config.toml
balance_loss = 0.00325
n_head = 4
norm = "rmsnorm"
grad_clip = 1.0
Below are experts of layer 15 (counted from 0) of a mixture-of-experts language model. Rows are named up (a neuron's input weights, with its number), down (a neuron's output weights, with its number) and show model dimensions 192-255. Each number is 128 + 24 x the weight over its row's rms, rounded and kept within 0 to 255. Numbers have three digits each.
Before each expert's rows: a language model's description of what the expert responds to. This comes from a sample of Wikipedia text that the model never trained on.

# expert 29
It responds to: Table cell tokens
up0:180119118113101141143124123196160147130107106114132134124091067117150104140136105152124120117156154121136105108096109123087092110110155106121151097118149129121124108128152104128144157110112100
down0:136145106118115168104109159111121140131110138130119119108157157185163134121146141094166110145148136134125138170115097140195096130110152133164154155082153114119117130119167129139108085136115098
up1:126128120131114120136153134136128119117129138101109132118152091099157111091131129150132133115160094130177119114128164153097096127116122156151128122098091112138152134133154123121147136126112085
down1:133128156132106129152113113097165138167080130109158113157151168122094122124154141134133159181095100146125122113135124116189103123118130118160123164090131112095104096140120153083104109088143178
up2:103166155117121119137147070139114125167096125122138206126157163142124123100123099135105073102112130108127131134128139150159111074125122142097158098114090132119120147119136099159140148143134125
down2:133132110126168106127139137130137105097128096133141109113129148086107161145123113079148134130092117130098111134172116103127113090165140114082155114156108149096107146134115136180148131115119119

# expert 31
It responds to: Table header and blank cells
up0:134144137129162111116131135064094125136139155132119114116147122131158111145166117125118164149083122126160092053142116106097104105127130125111113126132118119134099136121131150151108147111094135
down0:089138082166125087135121091110135143143120134107136124127100156124123141101110146175096092116122107140163159145151122104098162104145112141095101144113158132110135132137150128152126105130083137
up1:109137117107134123118082103106098106165133100117142145114118143089148117096112110126094144149108155116148072108130125136128115085123173107095150127132070111153112122135183102144162134129121130
down1:106090128183162134111092140105189108149111121085122113169094144096135117175098124144116145142102104171111139117152151116100147148124069138110112138062156132171122116155124148104154074116134132
up2:125135137113116100126134112079130104085142148104145121127133129136145152158117168088114157144141126114118151101113109164147151116153130181130123146110111112084160135121138069079141142148160115
down2:132114144118082120092127164087180149139177114072168114129177175140098128099131106121098131105117143165128124114118097126159182162114148126128064129110151150139109115099155151135145092097107125

# expert 30
It responds to: Foreign-language name pieces
up2:093140146118136158142088154107138101159137142153095102122127128144123113095144137134126154108153131139088074117130153131136143087158131103166129116133135105071094164116141144146120123132186124
down2:103137119144148118134139109147141077128088127150109129118139111140133099137090120147082128145150047094125153132105121113145087107136148102132121153140085142099107123104106041130134156154129176
up3:109100118125120163101077128146161115135167112108097126131133106153144159145130146138157181122165184138086118122129116115106135142148126112133135127163160151131124138094160154115189119111154163
down3:101128119129106141127125095163129137098119145126131133121148113103111137122134130134174105109097134133142121123146099126141119142159076149137098118176130098101105134103098135143109099138124129
up4:095130164144124146174145121135123135065120135157102129133108123107106124127115148118128117144111128140114156132163129121099182140138121093140122138113127078087150118108135109156121126126199100
down4:167155109107106162133110126116143159165118118117155128116092107120124162109105128123137149142137087111057095140157138154121151130106131168088079169125132125099109115103129140140097122116123112

# expert 18
It responds to: Amounts and units
up2:133107126093106138106108144132120104108103100099153153162132099147129108150151107115110142141149136076119097105118122117101098124109116138117101153106122198139123102092081102142134157165101162
down2:130110125140117130097096147122114114130111126158116143115154121127122143138128168125168135230088091143100109108110165101126135138061180125155144098148151126157075121126148159123105085121108126
up3:104103114111118109114166147143132158144145121118084113151109150087089173104113160137128137143125137147155108121140100103109158104147136152125107134110101124106141131114174116145140124125136156
down3:164089102111083106126161137127147096121113172156114118110090165079170152119088146156117173129118113143154118083116134122185139151152144092126173140134141117129154146116125111108131118126132161
up4:148132086132160097110148102098119154126145117109122122113132102065146169114087114126123145147126089098131127111138166152140100179129112129092104130145119126111131130132082143130131064129139135
down4:133150150145135145149107141122140110169108083103144130107141085143149131127105110111159124127132132122143123131080154093160119128127128140095145070152147135136131154111129132121100138122130095

# expert 62
It responds to: Word-final endings, have/has
up0:138107114148145101158180119115113148115140116136085099110151158137158120164148147130136168138138130132111150122117118144140113115091116134113136118110124109110128092149136147150111135070173146
down0:116131105164068144121104158110115146136147138118134160140113155135137165119124168140165145110140090170122122125110102114115109126138176147112107138127153124096123157127136108133162151121126120
up1:142153110116145133147089148126120120111155119123094146117154129142098126143141115144088144147181113131173174150133095162160147146127123163141124137135120093156136092080111150119118123107084124
down1:148137142087131103123100115100158114134100142094123115120110138111135082074156063100082125147105110109154151157150146094167121089129130148088098173116097111180134164092139129152141097131098126
up2:099094130158142117128136105127145078127132086095156123177140157169145126152105118149090112146140155136138164111135173093165132143151127172111111152164149113161098074135151115136061158151125123
down2:121149120101159145112119127128144136148145132154124129133129138111158146129151111098089119103102135148112096138133149092093123143170113176147149137133143128124103161139124117109077101109089136

# expert 27
It responds to: Definitional article openings
up0:124142094169099134151140140096133095153122114159137141156139138120092124089119065083127102112121120117109124144115129122118147135132128130148170075132110106086112120080110161128114126135157120
down0:176105098119154144139148129107121102129104097131115123079103109114145137129113093172127119119144144118179151128109165120141131147166107081153087138121119109168170129138133139132117071182135102
up1:127151116121111088110102135123146126119092113145106116133152111130129092152074110065142063131095136122188129124119094120174099137086079157095144140141133169094120083121131121129145181164105090
down1:163126126098101137161137126083095100154137130144112127160124137145135117106103130165083103119118149134175131080119118094127155160140101105138106161137117103135175136129126150132115117148138124
up2:126174121106127128132140145134157166153139155109155142129141147127179136114097133153122125164109114119139094099127073154106098154126104145126125128101116154131088169111152102116133158157102112
down2:124068094135105149136088112134146072103090112142116152094099107117125104124135151177114133102094173123160123146147120121103141120162139160120171127071091188129091136103130158142118095150102150

# expert 44
It responds to: Decimal points in numbers
up0:156177153079096150118091166119118155184120168137118155141103172103186113122129120096149091096093105114134107109130147134127153180106174113122134127149099125148114124129137141169147152139110130
down0:109122124138139125130121142125170132099122097170124095102124152152129128128113136125112165184107175108113129132107105109111151134130108148106124102145106164142170109144173109158122131104163147
up1:116129116147145115079187162128092106095098104111112141153123180112116105167107099141125131138135145163148093122135150116130153084157134146160141140104142136140126153091142102128098120134120084
down1:155129134117172125125112157124162136146114122158127121147132096098122129112119120079129151159141132102114117116127148129116166157126104076074127161128168114114081078102149133115132138093090131
up2:147141109100097064160125135128125121140090163108146151113095088120139104161141176113102139122158132107113159096117117106112137073134121162164161111113128138163147160103156131155103172117140166
down2:166188136135111115126151166159135144126149131065127117112101110129091093149107126121104132135113130122110140136121133100121113156127146153145129133172177076122102139096164129152152135130122162

# expert 37
It responds to: Capital letters in acronyms
up0:102135152152101154116090075136133156110156133105131124155144142127174104098113129150100086132118117095133132135126141115175113129072132094137156127069106167144123138147161124154132147106109113
down0:146100123143107102092166109100140044158129112146129106118072115128110109146102121092127160140131115109154096107114125138155137116150138144141101114129100139116100129130096136134131114137099138
up1:095133113139122135114131145143131150115152130099111177165145105119129113129156149108136157117137122129164096154092148126116116098104135161115099105105139124136108148089141155149149123124123106
down1:144093121123129119154136147142102114095136130086107119114095132127177079135184128120125147116137135126157071139133161101173086121073153144179184104130141070158108158120132162105134105143123131
up2:099055121156111119133159126130141146147118128156115137113122142146114184155140104124127105134080093124094168169112115119127157165130144119141154150093122122138110095105121137095107119160105184
down2:149146138090132123114119130128104141122155104110128148119138148144133141151103122154255095088121117111156135114124133116168179148149156108121115110139108099115168124125170154098121141119144129

# expert 2
It responds to: Clause-joining commas
up2:115127138126130130113149136124146160134147097161135103127095123137128123130098154120147113168181130092144140146129114134146142164125128156126146102114160107103134094161126078138114069130111116
down2:159135100099149092152134141125175107121124121154152161121116169166137123139117119098112108130140179120118092133139118154142146127135107131104170153144154147131109102136126124153162107169070118
up3:113113131134136104115136123114130121118159151157126087123112122100129164103130119098116128174123137139128117104122079145140142132147097104154104133137147080047129129122109126109115108138157104
down3:123059084120163123136117112086132114078127065144137116097138087120091153133127129140104095102149156098121102146170180115124106114151114121124105171128113110132102101110174158154097122120107150
up4:139119141131120193127120088142122138147072110084144104122157169150139148139130158132136120132124087063114111139109153132112123130114157115160167102125104130134137177107134102117132134128135125
down4:113112130121131139152132110135124158148117143124133077098130187116182073128122132108140119113192138146139080138082150123147139115128160150152122136125144128101116156127127170172133130146084108

# expert 15
It responds to: List field separators
up0:143109164153094110100159106145111124143119167115103139109113149133120139167122134165134152131143136111146151143112069135149078122142104139099128077128132150125104099133108132126124087127115133
down0:116100182123143142093111156142126168159145064107150132129105119115125134100172153120033132126127133167124126113131129112138125127137176132116112065109136108129128085147105144126144123122159150
up1:098074122138152102117096175121108168174153170145108162137142122078153126125156142167135145139147148111091115118146114206108121133128143159131128112152128124126119147114099121163122128155123159
down1:130073132140063084111123128160112127130102137101141118137157139142151072106134129122142129155141144124152118125110119132170122109180136133186105120106141168077116144150166163161121130124102118
up2:132101134089146138101127145122093141153130126094128140139100138112110143122127114168106160138124182148080139108147136139149153098125137151111136083120133128182168096134122163095131138160148131
down2:163139111087081133163115149137111076115123156104103168106118142141105118132167127098107123103166125099133164119135139154165100099124127113149124110126122107099148176114127151115096157159131114

# expert 12
It responds to: Day and stat numbers
up0:146099118162099092149128129152084141131188137147110117116118146097133146116147134164154087099087154131145120104093091097138136101142111100149106092147162137078089158111097144130109115130138091
down0:123119130088099132139070167149079145166154137115131117130190118150210121145176138112150103174121135112108136113136128111115123130133153150137108152127095137133100107141131106149140114099150118
up1:082158118120106125132106122096130155139140122137108135160094148111092144137142132135157078105132140134099165091117158087148179115104122169126131108130120111115130083172105131122104153146150103
down1:163133122120117108105159118139130121153132104110134125126115111088109131140143095144127127117157104089126128155136144101143101134117174152156135126122147118111127153086147113159111170158095124
up2:118148146152084159183106098115115140112140141176155129127155127128110072096126137138080134122121136147121143136163090083154176125110138089161160148111115146147153114118153136139146137103146136
down2:153104119078140103090144158155113111130079152095143106136163150132103152113176159141144129108132145127113107100128131095136135164152170100157121086094112123135126147130121103147132118135148083

# expert 52
It responds to: Proper name openers
up0:109113146124112161181127125097140126124111120106093126099139165168145137103123118155116138146124097116122123104122102088146134132094157146142155106122165139117130170122161133196173169159111095
down0:141128084138114102101141134127132123172112155139108144149122036133118122148135126107116105121115097117147131144118125127150101135116069099094111079122125095127123116181089125089143114104146193
up1:100126108185083140139126089111095155148100124181098156156137106097108134128111145128140143113140177155121138091102113149105111165128105107140129136089103143122041140146138097120180089152103130
down1:140187141097109091119119155092142125082135133146137140104117157141125075148085114138078148116123127132075117153149124097096132104128178106122158120157124128136142129114123163126205092160108143
up2:102103157106132180131117147124159121140142137134145123119154096093170100119149108150133133162118111108148139141139168118147084140103126155128110141133122138138168155085091147103142143155110136
down2:165101147102133137156110124120129173160115146116153105128188108143162157103113141145142084104123110093148101102136100144123093125152106093153095120123143134116112156121129074113143108114116082

# expert 40
It responds to: Titles and brand names
up2:101160108115137113164110135149127117091100111115142171124129126125108095120134118092162126130081148106133130144158107186146159120107119125131160132109118137158089152123172142145135126173105175
down2:156119096120136090133144143118082175143158118148118148052118198174135156147120149150095157125112145098106073095104129115145157113131127176131173100151123127148137126135136151129143128122144107
up3:114121105143131123127119135090178153140101116155189110096117112148125078135122094097126135113117107105146120135112136166126104173116109164158161150124106140120111122168140100122128107133158116
down3:154158153128186119127128137126139124169151128131073119100142098082115122187145126146149144160140148138153139134164129081158145084131145125131149111167136138126110135146145123083133176140114115
up4:136082148105116122101122142136093111091139174109137119130127134125162152093138090138169161155185149121123110093151148115117148138154082100166088111148083099133142171123124169171102108094173097
down4:079101091110161119098151150154110139138134123126129084132138142128164145107123091141143135113135137155121125129125119114168175101144138103108100122119137137125129112100151148101139103151166127